Experts of a small language model.
Size: width 256, vocabulary 6246, 160M parameters.
Below are experts of layer 5 (counted from 0) of a mixture-of-experts language model. Rows are named router (the router's row for the expert), gate (a neuron's input weights, with its number), up (a neuron's input weights, with its number) and show model dimensions 0-127. Each number is 500 + 50 x the weight over its row's rms, rounded and kept within 0 to 999. Numbers have three digits each.
After each expert's rows: a language model's description of what the expert responds to. This comes from a sample of Wikipedia text that the model never trained on.

# expert 10
router:446572534487469528515542566443548526548412599516591504409388490528521580539484469524515534518477495465488472452576423505576554406435577476490550438529520458529511538471488507634407534526466568373458481505508452531464524498481527549522443516507459499594533433609508460517570486378441467420469529464514518461456567507543479432560456452518498481415478546386495488472492609450443496433515
gate0:532533502545568543557461485499501521501535471528476527501452449471517565466462540529545528512418457530393544473534385499486464513503469549517623470512510495467439417561551490480433482558535542522413459464549458395548398545454505383459417523506470516508513485491473501548437468429551484504645482552537555481525528552434573580543543421440434515459528500541502442531520467442511582555534
up0:519570543522500499595489492509546534521488493510462550523535409482532544488491536524570534479417458541386533447528416475495473467478566505540605474475463541453446395522502509481464502580481593520447442435544449377542429566473473431511415531500479537495484482515473506534476466457583489517617547509544540523479495519462585593492625429416464491434509473550507419537539507461451504598549
It responds to: Word-final d pieces in place names and words (Amsterdam, crowd), plus institutional and ethnic name starts like Jew, Islam, Empire, Army, Red.

# expert 25
router:543504539541407503514499556480563452580532573527442537484529609506387609463480524497573526504492465498508565481576447460505532449522477505470404570461389497476568595477424530530464516491531565512524483484546496474530587479433476492467508586565417543527579419495512421635544584484443526531516482511547497477423462543542522497526478438530564498480436427432473580442528387492451545465477
gate0:634510543539500422558541493447491553515508458615472512520502414617524480472418476571531419521572491473567483529456511495554555467504438465482631425441515487491499602492531579546543465441490501528566472573513492527459542481446445611463554484523510519496498551559411543567496488452489536509463461572508530567568528507432580454482519443488464538557461559479508563491415480504483495500517
up0:553487483533494423579547470493467601546496432597516455487486394582543469482463476554511485498619469490484479536449525427587591469525470451425584391444635528426442571518553528528540424455466480466519493550485510481438502445479419555504531463473491505511512570582399530563448494455478533544524472519462521523585536549493557494516536501417451572561469481545527504525464501496472506542495
It responds to: Short word-internal pieces like in, u, un after an initial consonant, as in Dinwiddie, Dinamo, opinion, ninth, Educator.

# expert 12
router:550525521637445439516449579434469546511517500556467571475565605465541471535450523458570500475417583532526526599527442460555492392542505515498489447538561486480468531469520538458437581573572452481394538476559501579432502567544405527509498575615458464508524535544564475542443515431470508511519431456569527466512374492439477564519433445486496444518468410530442450451513463585441532515529
gate0:486583474579503477422453600423419523452499446517622444538533568539487423519495418504471582440575490509492427590491502447433584558473496462502464530469484513492512508562542498472531442431490531451430417472505572584472452482505451464500498513479379621443493559504472501529433561540479461475522456537557456513461510502516471475501502510503465433519496547542478465552387391564489480510409
up0:522550509600476479385426598437433535452479435486583421462527596556531450497519378533476568406497457461492420500499531439423521556477495491543511573434467548483445520536493489534525419440475488474499407531482514482473484491491465501511496517436432589435454582536487499528431492553524476521543459589534442507499540519516458479473536475539406426511492537539504482538445420538492474512446
It responds to: Wiki heading equals signs like ==, ===, ==See also==, along with table pipes and empty cells ending rows.

# expert 22
router:491562509524501462576536495489535507555400515482522560450383443561486513486538402515544522456538582458542478524544404505445544418612477569473454444545475487521450499400559467466562557527568581448480614451497542494478546545455387562525490589477483482478532465500563536445532412477570466516507490436519494455476555490453545556449472489496526540449425424453384437389516451476455471411493
gate0:590466438530532410575531507555547459512447423477580473517452562495457519490514450462509449437434523398475520404442600438451504524529432544516528414539465507480469419475516466451510550451587491515512473644475536584501530527460567556458460435464569540507442559464545630498501558524604512412458403541580514606465414481593505412532546470509491462423470560532554470515492563498389482416418
up0:483491504539513447571574486534505462475538453510463525555420540523522565502502509447510425432509613409450546427481568426422548492500388507502608432533514510484496448471446525448503520462593446475456497642457513571472491473481484557375515478527499536453469498457531540475487475498593544429444435513556532566429422465577510479526560474513521528436459620506562459517475579506439485324461
It responds to: Dash-led field names in infobox-style lists, such as Genus, Species, Location, Occupation, Born, Known for, Nickname, which come before a colon.

# expert 46
router:509540585495498590549538588467503612524492474505558598449446487607534440419472473436556498489444562399495570520575514462439511613553506506591455512481515484440587602398525512556511436489476529433439542636542457522461558532465489468450499556626516582527514466495536488475537474444516465494515419500481623491565456429502457492503531379489545463480537436465448500486535488553520476483485
gate0:580495449518504536446504529511504429496436512534480549531416568485457546417457543528510506495419537399500555471551557494465509460546503486496505590541461509576590498490493556493478482442385535483543474569508414472588579601476455496498475503576453584488556421510500514431531534458497583460558505428528608395568468471609490466448476569523460506508456546471502515525459514431434425501479
up0:554448462542643491452502559535518512514468574503545401580396557527518474438502491595564469490460555524440575493567537527510575445541486524532518569555456483536593490538437566460443546494420555508527482568544487565600480534465504479536458509505522561400530432489521584431515466505532563500549499459488631333567472476572513486388519527504519453533428541544458537587428526466496437502477
It responds to: Word-final pieces in species, anatomy and chemistry text, such as -us, -ium, -idae, -ensis, elytron, salicylic, bacteria.

# expert 20
router:473511510541393498512481489465480493452455480605423480449505485513482451584479425515472489371507524500505497553510513510557509411519586569421512517569487494430508541516477477528553506578550428528514437495544571447488537589557525659437442506445476500504519459527522497506464451518483433485595464487600527492487523529441489548500479514537423436467486486551487469451549496571533475501470
gate0:486488510517512512603555531630465421493507425476473533465483522510389513456481506547554482514495483411366536429482429514517555454554495539477506576518498527618562448581488454474443446461563407528396467503572513415376497414413488487448581544576619551552524479455507420448575519507618493493464561419514517561566499566493617516462548417495491523515453376557496514413485464570504496433623
up0:443485445509570500613573454636448459467492423524522500406541541513427518487448544532533511482457521478384508500486480481469557487589485484473543564496517552527537488549486453505451424489580440501412517475512547491396450471416531484467542563540604559588499473497480421459610481494624464485462551426548513581576494464504556490434535456516515474558473421531444492436503488501453496482598
It responds to: Tokens opening titles or credits in tables and lists: "The" after a pipe or colon, opening quotes, ampersands between names, "by:".

# expert 24
router:432489605535563606512514469432549552567469532526586514437459598569513509507533487523515488459517475486545500513498551493444503492487549574531386516448495487461504541478520603509425512463494553454524516550483527573457455566462506489445449477524554551465483394533463481523536525435523435436450554444497474517385472486527405561448516443517560491479450483478443558517564455470464472473492
gate0:449547470561461626515599433557541511494360509529489463416560534478563552488410481561502486494450495518459499481484562596560481490584583502458509562487479557537493479500541403491510573469586482573458534519504455507478452512518574514440518587525395510414509551459486456454576512599493482511543525493534402542569466524453518523535464497534541450469543430419564430480536495529496511401487
up0:454545473583449563488558458552587530520368597482478521474532530484495571489442525559493484507461512516469491493522504551590551495635631540462504556525417515523534557520516392488486594475560519531421552482527505492506470524480607547467563583543440507459487570489567418454564509588450511517521558413512477555552445520534517469486546527553498440449518420465570488560542460435477477418450
It responds to: Short verb stems and word-middle pieces, often after "to", such as mut, make, keep, find, cut, swore.